Below are experts of layer 2 (counted from 0) of a mixture-of-experts language model. Rows are named router (the router's row for the expert), down (a neuron's output weights, with its number) and show model dimensions 0-191. Each number is 128 + 24 x the weight over its row's rms, rounded and kept within 0 to 255.
Before each expert's rows: "comes before" lists some tokens at least twice as common just after its tokens as in all text. This comes from a sample of Wikipedia text that the model never trained on. Tokens count by the router's weight.

# expert 24
comes before: " the", "s", " be", " a", " have", " his"
router [149 103 143 178 169 155 155 132 113 136 135 147 139 148 167  76 112 156 132 122 145 127 108 126 146 158  87 100 164 140 167 117 132 179 115 103 164 129  85 153 135 133 117 141 130  99 146 155 123 100 144  79 148  94 146 139 126 150 130 111 112  87 117 115 148 114 111 141 129  93 129 110 153 126 144 127 148 140 154  95  83 119 131 134 138 146 157 124 124 134 109 123 157  81 156 149 155 157 105  96 111 109 143 156 110 147 134 120 105 107 131 107 114 118 156 112 131 130  92  97  69 152  80 158 125 113 146 154 126 157 130 190 151 149 139 125 155 157 123 149 153 162 138 126  91  94 141 191 120 172 135  78 122 134 119 111 107 141 141 140 144  82 105  89 101 126 140  88 159 127 154 165 153 112  97 123 107 125  98 114 112 125 144 128 155 123 153 104 129 131 122 113]
down0 [132 120 122 165 174 159 129 125 172 112 106 152 110 142 137 129 131 125 142  90 126  83 125 134 110 140 111 160 137 136 145 129 149 122 127 122 132 112 131  79 134 142 112 134  96 173 152 173  94 113 114 111 147 157 130 144 135 129 172 109  80 121  74  81 144 127 146 182 113 139 110 149 112 150 112  99 117  77 151 126 157 117 112 134 136 151  97 105 112 101 114 168  98 174 125 144  85 115 149  81 108  97 146 109 130 163  99 139 110 122 110 102 129 168 137 163 127 139 173 116 147 158 123  91 149 141 160 143 142 122 130 113 146 136 139 110 120 164 118  99 134 167 155 130 151 156 120 129 166 123 106 104 115  88 147 128 110  92 134 117 100 141 115 136 132 130  88 130 188 112  98  95 151 129 121 179 139  94  83 129 135  97 133 120 118 123 127 144 145 108 176 167]

# expert 32
comes before: "-", "|", " •", " Mid", " Pu", " Born"
router [134 122 102  89 133  99 115 140  96 150 144 138 150 185 139 135 127  84 170 120 109 121 178  88 115 163 136 158 110 130 174 132 111 125 132 170  93 124 101 160 106 156 132 154 151  96 165 102 147 169 111 156 120  73 152 115 138 118 130 149 167 149  91 157  98 155 108 129 133 159 148 109 105 124 139 161 158 135 175 141 166 128 120 157 143 139 116 107 104 166 154  73 117 107 114 116 124 114  97  95 113 118 118  89 117 122 107 166 103 138 131 110 175 129  86 135 132 140 122 149 129 119 144 133 125 128 116 139  99 139 117 140 109 113 138 102 126  97 163  98 156 183 129 134 104 111 131 131 121  95 146 134  94 127 120 135 135 155 101 173 116  92 115 104 103 143 147 125 112 107 137 120 122 121 147 166 144  97 146 135 162 134 180 117 189 100 147 122 124 153 107 121]
down0 [115 115 153 140 147 112  70 115 166 126 118 109 148 131 128 118 121 149 119 117  98 119 115 101 135 108 174 102 151 122 124  78 139  79 115 116 140  82 121 133 139  97 122 155 115 174 170 140 100 123 181 112 137  68  73 161 142 144 122 113 149 129 142 111 138 122 113 152 136 138 136 144  92 147 134 110 151 111 112 111 139 147  90 118 177 154 137 145  71 115 112 107 113 106 118 126 132 120 128 140  96 178  98  91 142 150 150 151 150 118 124 174 137 123 111 148 140 143 129 159  46  83 133 116 152 130 113 141 129 100 156 121 131 128 129 146 138 155 124 144 134 115 130 139 118 143 123 124 145 131 103 118 144 126 150 102 127  85 110 108 129 164 133 130 157  69 115 137 102 156 152 139 134 170 170 127 129 149 121 143 159 133 150 155 129 158 106 134 187  81 106  96]

# expert 59
comes before: " the", " a", " his", " an", " their", " its"
router [147  90 112  96 130 161 155 135  79  89  83 123 169 131 149 121 157 122  85 130  86 116 145 143  94 171 135 135 165 140 125 135 145 148 157 134  73 127 114 161 105 167 147 141  85 106 157 137 116 133 118 148 131 112 119 139 146 170 116 137 108 105 180 127 107 113 165  89 150 141 119 128 142 110 128 116 181 153 141 111 104  96 108 152 110 125 115 177 146 132 124 156 163 104 143 134 149 146 145 128 108 121 126 136 112 101 122 149 144 166 135 132 179 132 135 111 130 137 117 143  99 124  67 132 126 147 119 134 174 160 141 172 123 164 101 148 139 144 125 108  97 160 144 130 121 140 109 120 137 134  94 167 152 163 129 145 106 147 132 104 119 134 122  98 166 180 121 113 123 111 172 114 157 135 146 179 113 154 147 138 114 110 103 154 134  85 155 151 111 129  89 109]
down0 [129 112 132 144 118 146 127  99 143 131 135  93 105 136 166 135  72 115 149 174 118 142 137 101 135 109 132 113 123 112 127 108 152 180 152  85 128 176 104 155 149 101 131  97 134 138 147 141 129 164 103 110 114 165  99 106 141 161 128 158 100 103 116 108  89 147 139 117 139 124 150  92 126 123 132 128 151 146 105 152 100 117 154 162 158 105 119 115 133 154 111 115 135  85  76  77 151 135 103 128 122 121  99 103 120 165 132 101 139 126 119 109 101 182  54 126 128 137 138 136 110  96 112  98 130 128 145 120 124 184 144 145 144 144 136 113 110 134 100 135 134 162 122 111 143 162  81 147 154 124 157 126 143 153 125 113 155 122  96 114 144 169  97 192 107 141 125 119 148 174 162  91 108 133 127 124 137 124 122 150 115  93 151 173 144 129 154  82 124 143  82 142]

# expert 23
comes before: "-", "|", " |", "  ", "\n", " 0"
router [144 125 100  79 147  93 125 143 134 165 144 111 160 162 112 147 109 123 157 129 134 112 116  83 120 129 152 164  74 114 106 138 107 149  97 101 133 115 126 151 118 126 141 138 128 136 124 113 136 124 105 106 169 106 133 139  98 183 100 111 158 144 151 138 102 148  94 104 151 125 105 151 108 160 119  89  94  99 167  96 147 134 128 127 138  62 146 145 120 136 140 138 128 163 148 126  92 129 129  97 127  96 129  83  96 117 116 108  93 118 166 164 124 131 134 148 143 151 132  84 170 122 107  97  86 141 178 149 134 182 128 109 155 136 114 135 118 113 128  78 160 105 141 154 133 162 107 109 117 137  99 174 160 130 149 191 147  92 153 105 119 137 120 129 165 110 148 145 116 140 119  99 101 109 114 100 147 133 141 111 111 108 116 159 142 114 168 137 151 159 113 142]
down0 [158 140 120 131 145 147 112 122 118 130 116 132 112 132 148 141 123 146  85 132  70 122 141 168 165 150 103 114 122 140  95  88 129 135 154 133 137 122 123 141 151 109 156 129 153 114 149 144 179 134 152 116 145 141  98 125  72 151 121 114  96 124 102 144 100  98 155 137 169 146 146 137 116  92 104 113 131 112 162 162 114  93 128 183 130 137 120 161 127 122 103 129 105 117  99 161 133 112 137 133 153 147 119 117  65 150 121 134 108 136  79  79 135  85 124  95 134 145 114 113 109 113  88 102 140 128 158 164 122 132 109 149 106  91 163 134 139 151 177 144 158 102 167  98 142 112 135 140 122 137 117 130 176 138 141 109 102 168 143  96 174 121 117 112 101 174 165 154 164 134 140 138  98 129 143 136 121 164 117  92 119 115 109  70 109 159 130 110  85 163 139 144]